config = dict(
    num_hidden_layers=9,
    balance_loss=0.0061,
    vocab_size=8192,
    norm='rmsnorm',
    attn_scale=0.125,
    parallel_block=False,
    lr_mult_qkv=0.5,
    lr_head=0.00343,
    max_grad_norm=0.5,
    decay_fraction=0.559,
    final_lr_fraction=0.02,
    doc_mask=True,
)
Below are experts of layer 4 (counted from 0) of a mixture-of-experts language model. Rows are named gate (a neuron's input weights, with its number), up (a neuron's input weights, with its number), down (a neuron's output weights, with its number) and show model dimensions 0-63. Each number is 500 + 25 x the weight over its row's rms, rounded and kept within 0 to 999. Numbers have three digits each.
Before each expert's rows: a language model's description of what the expert responds to. This comes from a sample of Wikipedia text that the model never trained on.

# expert 2
What it handles: Common nouns after determiners. Head nouns and noun-ending pieces right after the, a, his, such as film, policy, independence, organization, University.
gate0:470462521489503491470491512498456501489489495533498558501555493537523493495493487503508497480492495511510520486489495479491486486470505556494517523486507514543483494523489518476452491539468516
up0:490531497542476526480522481544487483494535467493504497496468519494501489506537532481495501514509498469489487494519482504552526529485501469537477555503503516482463488497439506532465487546531502
down0:475526556474493499515487529492497510464461520472494450487513485536494506472500486530499501500420512484515513455503475524547515438475516468518517483529524524477498460515487504536443465501444489
gate1:519511501500481488471542478492485509557525503478508568473491484463503472543489494524534522477522466486533507506451492459515485460487518478458544495481529476457530487486512468475486453507528534
up1:481515502550484478504511448484481522528498481440509488484534509511477452512501501505465514522522521516498463524495507496523534472510436503493535463518478478540540472516479476471492547511512515
down1:538488503505487482515479501482537518477531501449518527489472566511508533504465505529513463503502480502521518479451550515471482498501539477496532506500523521473500482554479506506483474527518500
gate2:512476514464479481521519511500512503482490524502502485511455497461473503512476513460531476474521488550526478483525533505479508505505502522515529525507501468496472521493532500491476505510495461
up2:540492518513522484516436486503520460458489465503542527466509557565504523548475543503530498532440468461514518553479530459542517515501497507479495511511476519480496451475461528491478500507500510
down2:534492505480484485526491511511508510509519500475546527484509555442453466448519486518518458505477527507535484436481532511532515520500531532506508493484490496460495483517480514456532500457505467
gate3:534470500495490488541459518489506512498539468495476510543515505492479460482490516493512540493530484529473517526509484487498537515505495498456520501467471496511485524512525513498496471552507474
up3:509528495504501551459510488494514519502469524483465515504494469461522548543515515526465462530499519499491504519522487483490490475497510504491483505492491533539547491502500537474471511520477534
down3:489476485479551511482484530521530526558499486509493532521481454484523493513513476502504496460478473518543469488526482494525483490507513479505485480516511498505494504539463491511472536495501477
gate4:513479451467525476505504502485495485443480464445476501491495517502463517486503514523501492520467467480488530504507513456512483538502467476485489519536475487508529513517541518499502479533534529
up4:485486508506540441483452524475479527464496512516529484511539499514487499504452500513483544497510547513508545488462495481429468476526510466501483494439500544463497487499473492513458520468523480
down4:478485528513509552490471486473494476514503466502535564505551462508511510506526491499480494532526513467484533496540474483465488536486553472498535517468562528505497523544460520510477491494550498

# expert 11
What it handles: Punctuation in data. Punctuation inside citations, scores, stats and units, such as p. 194, K/D/A, 4/–, apostrophes, colons, ft, °.
gate0:509499505499473474452560493463511500469517492508562510492548478518531495508474548500496501490518505514470490506475494453508482551565453504533528502498503495484479520491543479497487448525489491
up0:520500486464475511525522488472483498458465499481537485490484529463499515485502503473500511507535477490470496464498501451497444498488461522485473482448480482469505482488477547479511497529523476
down0:503505507507482506457534487462531521519503469507538542497479520483507528489515527505487530486525503459460498515505525491491532542495534513480475470536515488483505523473541503490527487506442540
gate1:518518532491497510537496518489491500516520437467508544515470489484532534497505487518533515518503547550485522520483474512510511484504448499506499496513496490441465535491511560496503527521517540
up1:501459542513505454526502546528507473478516564497525537511529491501532465492513437520502475493493528504536507468487519498561468509514539491474519461494503465483496452517465503489516465491503549
down1:527495487527484477510457479442518508441493500503507465504488514496470514489535528487504491458522503522514435501510488523471470509475496501500498499497508533474485457488495483503500511505486472
gate2:462469535492459490496507481514451491473523489493455469518522456527470491546537502499496485531512532507494471475467553532496516487464493535484464486541494549494478519469495505507502470553512472
up2:465516502505546512472498475486524496536522457549482523493481476552484471500504485494494515509553524517522515482491456541528495488495496512532558456509507517469462486492471472513536516490514519
down2:494506481527493542496488515506532519494479498488538553494466488481569530499483526523566524513498534494526467555485513534519484476487549476523518490484451558485522522471509511493477473503451453
gate3:510528501505519471501509527514509545483497506530454535505470473513515506472490518501523526545514510492445507512509532488543512490522522521505481468510460472482508514480477514504516473495474458
up3:514461523492515515506518471504499477559522483491530515447504519517530520510502549517466521506531497517457487503494523480470488503521514534470513560542505492464496502474498496471534454511513510
down3:497505497448493488488470507452489510482537502489483484469500501486480507469483524507505493491485491499537527516510478473491525506518546475529483440507537535534465477496492488479523532475550528
gate4:459484505481505484482463520518442540538495466491499486487496481500533545509499461505515494490510525471486494490527459523498547464540508478456535534513498496486519484491534498534490454476479495
up4:545466474505485498519544540470520513490483491470467483515568486507494502469524523468526477527502466475476498514515493478538500493463499493458526487500504476460500471493520500479462479500505512
down4:481558487510468487530503469528510456474520524473480482491480522480503500507542500506467523462507492480505531451515510537495527512487473489516516457439471515464485486523494513465518515480499486

# expert 15
What it handles: Function words in prose. Articles, determiners and auxiliaries in running narrative prose, such as the, a, was, his, any, most, who.
gate0:503492492544449511496501520493499512480469521446518507504517431530502501493504525525539446468495478503504484515531474517499501439493457474483544501543459491474536494517514463523493443496492521
up0:507470514500534487493533491503460491472499486542504511492488546512462518513479507506487475473466515513515524502511502479533500483416521501496526515459485489464528486494502529517505517459489529
down0:495505487516490518508492493528501506526465460517493489489531470487462480494491489491482520557522512527492473473516479512537496555479477539505443471485492527540486489543520502501563541476536503
gate1:532539533521471501536486458505547523528464524471472535527505480515542459496491470536510482445499532501499482495468499524491509484473470551479495456497482522502505521514498482524481483492505494
up1:531454544486506484463511485537499484506520506513493476500481436442503507548487580484481530530524475481464482497491509531540511505490508493478492528528485504509477464510497509491478500462523529
down1:560411490501521543502486518472518504523533494494526499476483456527492459499488473490481482478509543496481482512484478483496523499526520488489460496520478484480507488482461483495508455493498497
gate2:509470488458525522516535483500510491521509488502520484520534528463474529519509484527515511463448499469514497486503512519482535470501497481483507517480529500541525488520514496504490526520499508
up2:492505493485507534501533504497507504485510477535529459465493447524515452490534480518480577535475478549515521527471517479514485533533540495512495476497459475520511492467488562506486520473495529
down2:482475444492449497508484482474496523513561507480455544521455523447499491546465468506518441550512507515530540502504514507489506534534519464488507496489463499499558503557483507515506477496526525
gate3:467494474442499471454526497478466525475518485471433516540517472470482495514536476473523546501514498514477517521517471541478526446468463511491474488523512518497465537513487485493474534510502535
up3:495470499495529521476473555492510501515416483502504476470488464462491486484524503479506481460441478500483459540477506468460507494501476469502493477493486505491475484460503482480502516443533527
down3:511517507504509505481504446493553507524526538502544504541520503509471485543488435514507461512520526494505486485499516536576509537511491470502516465547527489509500468508496491523553508555473497
gate4:503488506461497512513516531481511535477511535498505509502526505519530488493518552478536476498508506488519514484508485483523498517539498504496548572546548462517522454462492503484509496486455488
up4:527498538493470523478513528500460472505465505463497483538505506495484488558484487484467504515515485459474544549485512479518531491487491474491487516481541557511473470534483511473488516500536508
down4:500499444460496482465472504507511475518510460493518527558493512457512518485485459527499528497493499552487491504496462526489473511491485476512496450480488524493503516503480443503519548554495478

# expert 14
What it handles: Table and infobox structure. Pipes ending table cells and header rows, and labels in infobox lists, such as Capital:, Total, Location, Medal record.
gate0:488525546513516490501517532503460518511474526491531471505473480512501536531483484512498523524491491459487499464457540454512464519481515524513508558492533477476454540481523502497579530466498476
up0:494495507501483533458470479509476505477488512496485507486523455497479476538486502500490497512438465533537472520502506512493491459505478488511477479516539453480462477505481486475512520511484491
down0:509436492500488524496506450514482466478517504512538474463437506522484496540491466510492523504486474502532480495509537491442539496511514492492458497530483542502527534499513522548502439572507458
gate1:471490503484519470517499478514432493477505514512474496541455502502509540479448523522493477475508497528530484524514505454503481497510455510455489516493524526506475485513488505481510542550509493
up1:500485494509500498471487524491527518508499493513498491485539552455538498519517453480506472492505491491547501534486475483500503481500529536468467520517483500480546524479489468521526503532494508
down1:517501505507506527459489511518546467511497521492538504514481508522525487513496499475523492510473476518478479508515500524499480511492530511511521450469462507505523503514485495471492497513516530
gate2:513452492530510473535532509523510532477505526482536471506498510521526518467476517496516540491521503474467509462468510503529505468521506472526495501509536475503525503474490527486512456514496474
up2:538499474496442538494528512478496501516451478515481506517497535458488500493515520535521546525487500509528489488484474490516503497506477511480499534504515506526468439501500510509499509524543444
down2:516538509561477491468516459493522490476539464500465522497500463476491460552436504525485505479517467546527467515499500504488516509530505458462552476466515495492485496454491520514462463508530552
gate3:499482494532498498505603465510509475499491543512515558484489499491547500525453471492494508508453471492493489467488527510518518494504453545465530527500496529512485481506482498483555470497500504
up3:493509442508500522466497528499541494488482464481498455474520454518535478543515469488506446490501518542523509516483531519482512483456489453547527528497510516493456458482505485529489498489475458
down3:487495498504522534475511499532472495461535536448496481530501486494510485461501541443514592543510532510497505486518515520481523524495517537462483511513487464491503497487506445527509501461512473
gate4:542474465488466502527479519470465515540477519539534483513514515535476517514457504462509505524538468508502506466511474508494510500507500505482492540527549492511503508508519467520476499498481507
up4:491455490543496467500487493476484505466501465527511518503504514485499466532511507519444509463529466516482484501526493520509504523511493529489516491525489463527474479514486543513478533528512518
down4:517528484500504433534519508488456485504473516461483518476528479489556446444478524485502557514515485501445490490500483518501522507454487535499489518520482478522507475503534516461475495490508522

# expert 6
What it handles: Function words and verbs. Articles, open parentheses, commas, possessive s and passive participles in prose, such as the, was, (born, classified, claimed.
gate0:488506493519510491516507506516512537484535545474519525554495461482499570470534528510508473495497500491506501492497467490518497497458499511510569465512535496488451488488459526487471501532548486
up0:492521495502494497504437554507493459501464485488522530494509485495480527505481510530513509525507530503547527521509517445518482564529504499520471500480492495499525474489489440477481479508495508
down0:543457528472473494470498489481502519521504517523518487535498474433506499447508507488512473518516455485520507483493481478526496482488494490499520491508504429552472506504472500523502491476518473
gate1:480475498487514476515506536523498490483494558486512509537472506493552528488490478502499511502507477518488509538510507511525495485543500521521467488522509486517482437517489517475489478579481495
up1:507562554511536517474501504519498519509524497509518469491501486534474490522487509529517533515502531546510499496470461511475480519477492484547515506506498516472449511522546527547495535469486482
down1:517484467514481484529464525490542523461525492533529497488551495512465459519509544472510481511511498516503471505528500502523496487523509506478519477483509512478503520464469465524478534437544460
gate2:485470459513537484446487477508496506527508531480505487489498449535482510533481505525527471488533491494465485489481481487474495527448452504492513496501505538506467509502477528540541540508481497
up2:508465518491501485495465491505487481496476498494455509473483531496501458471494496534523507469509479477491523510509511490441535487510526485449492465524469477463520464475485477524443462499508475
down2:491475483516477503498483503478514499515537497524542514517486529490507509549456496491531465519533534503494502519497541532541467527520501489528492448518467487478506491499421521476523522489508483
gate3:478509480526487542535486507547473537470480553486513556485470457531506476510516490482510524537529503536468509528530504485504560515491513488490523508516513461491486509485474506505449459509483480
up3:510543497501485489471473496522481511508503470539518517481478492479482505472488483521450469484461526491536449474503483482497518540504463524528516487499500510543461455475478501486487445516560508
down3:523517533464534490520530523512485496510502482541533492494515479468453505475469491453533515513491465494518475498521517511518534496506477499475523547506537465541467491488507523495465545523478484
gate4:501501493493535528473525502505495531513502489515488511494480475493511502547496475525539495510526510465492465460476501477569468478501482491489517525503527505547518479449496469501535505538516493
up4:495493542511513500472496456470520491494527458500504502484502503519499505514501515499466507488488470451523521528526497528464542427478449483448509494550513501479484459508546512549508483490519518
down4:466521500481514493511512567511476491550505531500525499481472501534504463530480496539503514508508487526487454521477556471456511501453506503525491491477491481494502523505456495478462510532495448

# expert 3
What it handles: Mid-word letter fragments. Short letter pieces inside words, often names or rare words, such as do-lla-rs, sc-ar, diff-ici-le, Bi-s-was.
gate0:524535563535462509478460514507432532505470498467532478516504511514495499553471496478479490485505486495503502482481546478487486471471528514492507500506527478510480486458501506519534506509488478
up0:525485541498474505483470476546520504494515494473482549494483470431497507532471492463488464495501534503485504524505455570500513504523536485493517518522495496532483532531505470468471513537436473
down0:472500486518473497461533499513515491474527497527483500513493521497475492491468561516486515506481489471490497538487511494512447573435479503494455471487526495500479489542487494515503533498508509
gate1:453493516533502492456489478537480509473452451543530482504516513472507510517516526528499477509510460582484513486495473481533480475505495503528520511456541489507496470511491504481482518530489523
up1:503505492483511524502519502520469487494508493520477456466518497504553490496526501470498488520499519499456506457543454480503477436499501491464498478485541456524517482482469501529524518513504508
down1:475497475495503530538519489465516501530515490529514484481477500544506479525510510488495537475543529497496489498530527513490515500501544514476479518512502487518481454498451509504497510527454478
gate2:504531491497552500489489479475475504522475452505487506491493483502519492487477470487501529490476492516480464500568534494501527453485488517463520534479524491445504504549504494547485513475514515
up2:513507505557532492531487521506505504468499496510512498492504472538559489509519539467496530478470493528465473469465517529497483471507487523492491477484529471480527498496520502488546498470483480
down2:529493484470481445524472498477501526505496482512499530512504489482466509476521490505506499517504502488512494477512477475475535470538508474501538489469495538477488524515484490481494494528546560
gate3:516442549504524512520467517513492522486498490499486493512535503525523510550470457502492439517470499470509484487513502454505496485511510550516503512509531503540510532455507499560562478517475507
up3:487475491508518513535526465505488532508524495481478497512487516484475543475471450513517495489528486561479506467497517528496490478458467507481502525491491512486500486497467521488491505516494473
down3:471503498490509515524529523554489490502504479508548526549481537444485484459520471474482517496540545508502476482474508493520520488493462520542519524478495432520468505500473514491521496486488539
gate4:527566498493505482487540474457451492503493486509533487512477475504509535533508538482517507463519473508506496474497510480512462493523487518487548500550466570544531520491489519468475491488499481
up4:497533501542470484509513528513451517530496467517494513464518463508509520484492497513525466501475533502472486501477526512458490497543556499537510481477520472500511494522537521493501464558543535
down4:531475548445507513486502474473492499490482550476481518489484474477545527533521477495472486498480515524491514471498491485490533491445487522517516512534509519538561487523537501478516537517525481

# expert 7
What it handles: Sentence and section ends. Periods, closing quotes and parentheses ending sentences, paragraph breaks, and == heading marks, plus clause words like which, but, they.
gate0:493543471514506476506517477482511517501492487548486507497530550528499499461447508522489466471526552482507459484481495538542482493524480526532526507484430479541466500442525499536514486551503507
up0:486484504466478494556437464541511500514495498482510515462486540517483536490544497495524522470497461530494531503522435497492498496491501465500524469495495526520502446545527518474456504528500501
down0:522458459509512539434486479502442517512518502457503493496487509491496493461484528489463528510502498498526499503501501488510501512531486566471454540504515496440506514496519557523481473523480478
gate1:509462482506540459530494512454492557553487497504472522537520481477474504529494498527506470524458507481481509462508522517494517473486497496502477488482452518507489503513546510526499466526509511
up1:477443489481501497540522507461527527510451480526514486502513493527536523523533477474498467500516530503488551512486480531497495513487514467543507490499531454505475538548486491537493499532484525
down1:539544492536522552474477527513516477485512490463545492432464588457448520483538532477519505527531510500516498474519510514484526527534460491533451478486493526513512475486520473511500479503505484
gate2:466490485500527472458533446478487551486514476469470501501461471510479531499502534506520477501492532481504500500498453519475481481494493510522477450495498519487493536518527498538470496507456507
up2:462496488519492488511461479487479543492462487479511508514490524467502522516483473497519494502500486500509465479468455509467472477492465523520530452430517494511484496525526533503486526552548444
down2:536490521534543520496498461512516501482469501508499519495521406521535536521460509509443536484478496468467511536469505490508496491530501459511451535525485497466521498510532486500506480528431471
gate3:532483530459503482444478499491474524467466495575510517506475505508484515487477555484499462519515502511520502498496544519506515463513520508488508520499489521497479486492502543513475528506513484
up3:487491534534464509505481526478532543496502533483457500460514515528450496479490507499528537522491493473459490529496503474497480446540475438506499484548515467479537495519473512534510483483535493
down3:515529519476509447467477521482526505503532507503488511529521489472498468490522519484491524502524469501472502468546499470516529493486482514509504491493462468509512529483508534519495524484517542
gate4:486458514459497474458539506467549491504511517464509499491487540491540464510480536500512527472511494522473511524524489500495514504505514547496493477518508522505474533504545508454505501500487526
up4:529563508507511522493493453510496525499506499482545483456500470562459523485521493541503463511481441453459532503471545442487498467519516512529483484496494484476485506505488468473511455475483509
down4:483484465506494467506480512527514491470471484496525499459524487488432469492485511480527504472475507526509481504503539431560526478465535478486496496524512490523548474506468519495469535508475507

# expert 1
What it handles: Prepositions after verbs. Prepositions and verb suffixes following a verb or noun in running prose, such as of, in, to, by, -ing, -ed.
gate0:453510507514505473562503496521517508466524540537486584505550491493524474503537464478502494501502496591491509525506468489476510470499485510511502538499480461482514520473497482511525526522508482
up0:527516522482492564481502475506472509519529500507489521538527512496483519499516484502515513471517504510517510495475487490477512468539458530504534477507476473501504485483506504488497464491462450
down0:509499544503527467539508515490507490508503548476501519479487515506496471457515485488487524482501492490488516498515532509489498517433530505509514440535547499507473493497454525524483494455529501
gate1:486520496524486498478529543524502504476470487431457503505552510478481468521523495514498550526531512527474518506476470505467502513529511484478461495501516513470449453474512537521544505509522487
up1:487471522483543450476487486505506508511477528476488503533483479497507517450503471534514528510523478487504513500500552482516478510493477507493497540549491467463508533526526495554506491510527491
down1:506495518474527520491526478469518490482531457498485494500444487475540499441509489492530487467456540511502509485501484517481510497502489505514530491496521490480507506481502505459510470497577540
gate2:462486509519490552514519472487517490513514495506529491526478505469470465492479482492499486495527518565533505530519476467506552454502522513498530533546506514499458531511519494513515503446514490
up2:505501490501495484483496579454442498471480498491492513512518563526460507504539509494434500528513489483537486490471461480461505484447478496508481503483483464401461525512501485532497492489532497
down2:488545529492520460540548496445513536505491510500545510464517518483492498462511495499495487501511509485497495492535492458540487485506519519553517502493488482472512485490468545501505488490470494
gate3:519485532475445505527513447498472485472467487464515499489511485517473471524518508462474522506559477483508496477495540478489517524508479502471520504502455485485504527503521499488510497430479490
up3:503498495517532469501483473528499497466545514506516505460482541480513513479507482488515468493458534492555478471503520447504448524491475507532491500461515539495452512504531477480498530486509509
down3:470517509497488516497523498530443515549516507500523526502465514496521527478507479519542479502527511477543478472505538508471483517501498521470505518503498505473517516533505538498464485512502530
gate4:487550481569523496504508496522474483523535523475487499514490468489515498517475478495503556490508498521531522496528509479498539482503538486521503494490494503499527501505469485492512502482506497
up4:504454511499494507498489495512508483496461469521525480489511480479480479497509544433502500467490511443500505485512487534490491491530463535476471489482509515525519504499520452538482474545491523
down4:539456515518539522533491522442480524477496512474518512540513530504455518493544491508450510495526485511449481471530540481482527528490510465519474488513467523510453496524470554504507511513520499

# expert 8
What it handles: Table pipes, foreign pieces. Pipe separators and small numbers inside sports and statistics tables, plus mid-word pieces of foreign names such as Ga, Sh, agu.
gate0:485474534528502471487467484484463480478497481522524517469483508489468513526487477508567485515535542523515528500474476518425542484538494512523505524510537470497503501513464504495515500508472503
up0:530503496521501537499515491480450486515535492470446512543461493480477467494490475532474521485484501530441541471512477493524487497507470483509488533504549527507478530498492514469525469535475477
down0:472498490496502480505473484478485508474502497492464479504496523507490503507455517504500499532470495503558506525542517545502441501525544508516505506465527496556543514555517530544477523526503477
gate1:522505491542518542527504503483488524500520487549499513501508515504507494477530454544474470510529496470437531562541509529484497488501456508504510498494513490519493534513440485504504451507509411
up1:484494496505483460535511509497532499528531517497481502498453520507513505497445503571462507485512510525554495471489482539486509509484541516526509464499509492516526512531481495499527512484533514
down1:520509524458508527473502527449519486523470496508541488508496511534478522488466472465523499528501470479488498529500461490501497503506484456496489448499491494514472494525458523489486510491473527
gate2:529440451493496476475508536464457465497518505474503493500513504515456493480479507517501506489502534491496445548490505472500480501514466467562474498486521501520468420479502473473496525525466512
up2:486494497523544504509513513521440516531490460489509485511482486500498461466517518543504531547529470468487502519493514514517502513512508447472530519489524518478489507528502478470524516526477455
down2:485465468448499510490480501483466502511497511489492534514478499514539477461493493494500499513496497537510524521517508524480515503491551531456513512494490539507503499534516501489462475518489498
gate3:483458494497509497520519467500483524479487482476487538453478534489506508532458486554510517509505490467481476525475494507487531515531520526487458508509527510488498484513476531533499492482506525
up3:523505432484464496457478479508507509505502497474497516538537503554513490516504491484481484496473497458492533484538515445518527492443511536513494474478485488523525484458564517450515550480463530
down3:507469496497507507450482489501480510501500517507501480512508482485485538495509522540515536510468523460488466551545467516481486541526516457487454454513506467520509507501517557492492506521507504
gate4:496459510524513483523488488475479549479517497469520519475461507549505506551451449502541505472475523538485538516505522504491481494513494523530483478509524507497488482482511559494487466496478477
up4:488508511534538472489498466494487482507528547505472491533454537481499533490529483502480492486498480495497464562536499483458502501516482492501479479539540498512534521498524479487506507518508503
down4:520509502461523520508515517526521501503508467530500509530549503511520487487477497494458532459491448476528460552454491531517493535495513469461467544559499472511496526474522468518507499465535514

# expert 4
What it handles: Punctuation, line breaks, months. Commas, periods and line breaks ending clauses, list items or table rows, plus month names after "in", such as November, March.
gate0:492504473491532503494445533515489489504508524475469500479494492509495480507550474469499485524520510500536498493495509511528567484473526513530556507500494493495447491527484499516540483512502515
up0:496528534546498482487483511492469477506499513529558530485482500510525459510530479515530476515493481486503513521528474507459473473499484486492550450486479574511500471503508520422514484533533476
down0:530528494477486523506497530478500474494488465494511511495482509502520510528493537500519499523510549545463538534505492542518468551537531545514527443527496495471501509503514459429490487465490512
gate1:510481470480530493506502482527502500476480464506521476489487483525489527476514503490523499517493486466504504503488483517488487479487475527505490521484429513526523489485515510534513505500505513
up1:512499514479488528482490499491492461497516488481547479484512506495476490479544452475475520490534530545465494521499518472483495490480523484541450502504515495471509525510514501495462469490482470
down1:494461513492523520483523533511478514527545462497518542502514525513549488502464548503511551497473493508575496491494478455449504491474470512501534512497467498539502537518478520496450500477491480
gate2:492515495511502525481516464492437540510480483481473525491507512490466444518479502514532467499532529499508464473505458510485534534470475528513481515498478524543500493485512507489507489476503464
up2:458491515523517497497490516491495509500503422448535506471503528495479485558516475499544510544503526505514492482509507531484487469511547513481510502490477498527462481493512491532478512521487514
down2:492533467457489516531495481504468532470528552525526462530544534514518465509498468486522556475495494466526492483470494507434499480538518475451500490512495492496513497510526479519481523504525449
gate3:493498514480500428474507533475486512504476480511537509481487455485511525514468526501533484493523471506517506513515533522484553551456512509531497507514493481502502470498508479533488500540480501
up3:529486511517506523494483513487514530506496507485478548505501517456484511495513512485519531542493504480500493457477488510513459506505520544456505495472488539518478541492461479502507519467533538
down3:486491462487493503496519493481538478494480519494503487533498498500484541499577505464531534524491535489537549519497476489478462468534507458490549525463487491518499529473496489520478480495478504
gate4:504481473484434533501482479499474490508496541539488507510472532470470535524533475494504515512547476450489490486493509511462516442499530548474529479477509518458486520476485536515534515433520508
up4:523492526516521518500493509452479521532487491489518505498468539505506496498501481530535505488542498493546489475520512417497523567501492543470473463509479515502520470483481509481503508467491475
down4:518499496510541495468522519518531461448513505479517478481494488516513509476499535522479503486460553481498515490497517498496463445479512458517520513498512485511466488494500508481465493536525524

# expert 5
What it handles: Lines, lists, tables. Line breaks, table pipes and hyphens opening list items or table rules, such as - Country:, |---|, plus some prepositions like by.
gate0:542502493507490491506486500521480460486510513441525467490559475497524501526507488465456491516522483493486482460429504504501546507499477507522464479477449498488494535541440469538520535492484468
up0:516500509519502520494512456510518498457420502500521485480403482517494501491516504518489511488513526488520461485488541501507465490507469484541501539463468494526513471530498518473523451509502510
down0:466485510470505471487551475490499498495477509478474465522486514500549467482507522506448499484513475525553492484509489517495513503491519516502480488438517534496514566469525511507493476471522529
gate1:503530491529468481522473450445537464469532479477491483493499501452510491493442470510490474453489475474517507521482470507514541488511503505523479509533479515511505515512521505482480510502468480
up1:485494525488492534504512511460495492503500468509553533506511515498524486526566449516511505510474468495472480488512467500483516482519518507538559440542543495503504483475557514518480526490559516
down1:519515497497491486518507553512521490471499494465518528489497469522473496511501524504527514490481489506452470465455473496541447489484510496485509495524462480513512515479507494446506456507470548
gate2:499538519487515513508501473507456522461494521481481496518475467503506456502440508467491498497488539517541472529483517515511488502525489520516527495485522512504501506519484547515515431472525500
up2:505482503517526509494551497492467480534498538499559495497488514481513500482500495540519505482479487494483457482518511495515511502499476471489501510504494470498524475515469500467495521480507491
down2:487523498554515554490493489477499541460524482487469529499554479485462512516448534483489514511514526516514499484453477482502508501449506497527511503484541536533482499496522483533522500459526451
gate3:512517529517515493454517490486508509473545507496540549507480480507526521506466505495487494530521502524492473494495485493497522509492490503493473556476475539486511457490511531562524476519556471
up3:455498495489422525465536490490458522484484466458503451521517507460517504485507504519474485533525498448488525455474489510502520486511511527507516532511467501490497492496535470485529486484504487
down3:482482507490506526512467502478493480478495493475478492535513547477451482507514580458517558503515526479488546501514502517488489522506512524499564526528516509474469505526535462501481469509513500
gate4:513503509487481516507492510515469497505530438476489511469485472503527481480499546537491518528508494504494474446506509526521515504473498505430495494521534477496509517506471488532497480538547506
up4:519501492465479500492510515489494502514493515508493513473544461464522457521466513481511552525500560551482506483464507474507570522512528490497501462491500535476513518479534540541486503446495492
down4:527487466516485512516520521490501520478532486485528475479456553515447499464475535532517500492434499462513517520507468489501506518505514476523501479495493509501442502507547494452522498491481496

# expert 0
What it handles: Word-final name suffixes. Last pieces of multi-piece words, especially surname and place-name endings such as -ford, -ley, -ville, -ers, -ics, -ić.
gate0:505486496552554495564487522457515506487477463469484458494535506545515524468500489488508505506526471516493522478511456513523500511524519551453475509536520475495537487472423490488495499502469497
up0:483505485536497507504543519513501489481494509468466486488511455524490481534515510509530499498513484491480495487484513432461492526540509490495484516477505483539498519497473463495526533508526520
down0:482492491487479502541534459475506493452526495506479462482482519521506420502508538489494489494498492462483537498432507487451496543539514531548460505478488504476506477518490521474538495470491542
gate1:520515510533516452480460478502518470506523486551477504501510502465525511496495511485520493471468537520460503528494517513504491518561514504508478538526491498465544522512474501499516503537513480
up1:454458449488531487477512527542507513489481474546532505527474454510460529502507511483480521494522481433521507509510486481470508504499473518504473482505499522539503513484503490503439494478477490
down1:501494520501501506506505466531527444488501517478510570513470455522498517519516535496472498470518495506486477480470510498520500463500515489529492467507469495496523490506504491547490531516503515
gate2:487499488521478525504510514473471482446466497463529496541501522477514511433515525465507511497507525496433514504495458516508507511483476475484433550529487467490532497527493532543501489492516548
up2:487499516504494498511524525516514457494482529509501510483540497499547472499469465494489506498515481527564430514476488484501489492466436541485525494537464510500546538481509532537478485526539478
down2:520457474464506470537504506505504489505496531528557552519505505487509508484496503503489474510531463522535512509516516512505497513509525513520516506469496520512467503496500495494460507464518490
gate3:520499508518445493487515497463475471491530459489486531489536464481455452494472473498515492533507506513502456498490487492467512532501513491487512512504478484490449522511480554526518515531497478
up3:525491474499534492466513483529546552534468477471457495492526486545536536524487466493515480493504492486531502499523558483467487471486462507523526488510528513521532506452468480495483478455531492
down3:516479505511489498489476474461502529520493550496490496490469497513536533485509528487494496503456482494505550502550506529489454477520512511529518511521449534508530492491462476517480516462484540
gate4:505459518500497493519495509482453477501505475495510499503490555487529515542518513532478506473509501504523473489497446512554468472530542544465529531494553508471469477495512499511458496494497534
up4:550477443477513452520467467467456537501505500470483504468540521515473526477494476498483496513514559527469509498487512483459499463445517557472465471524514513513500495515521488507468485479517444
down4:464514544553505482510476476473472516506444497494543453495552494488466489522494461528452518531508480473503495481526497476495466511500502473498516551488502486507502512469478507516497546491503475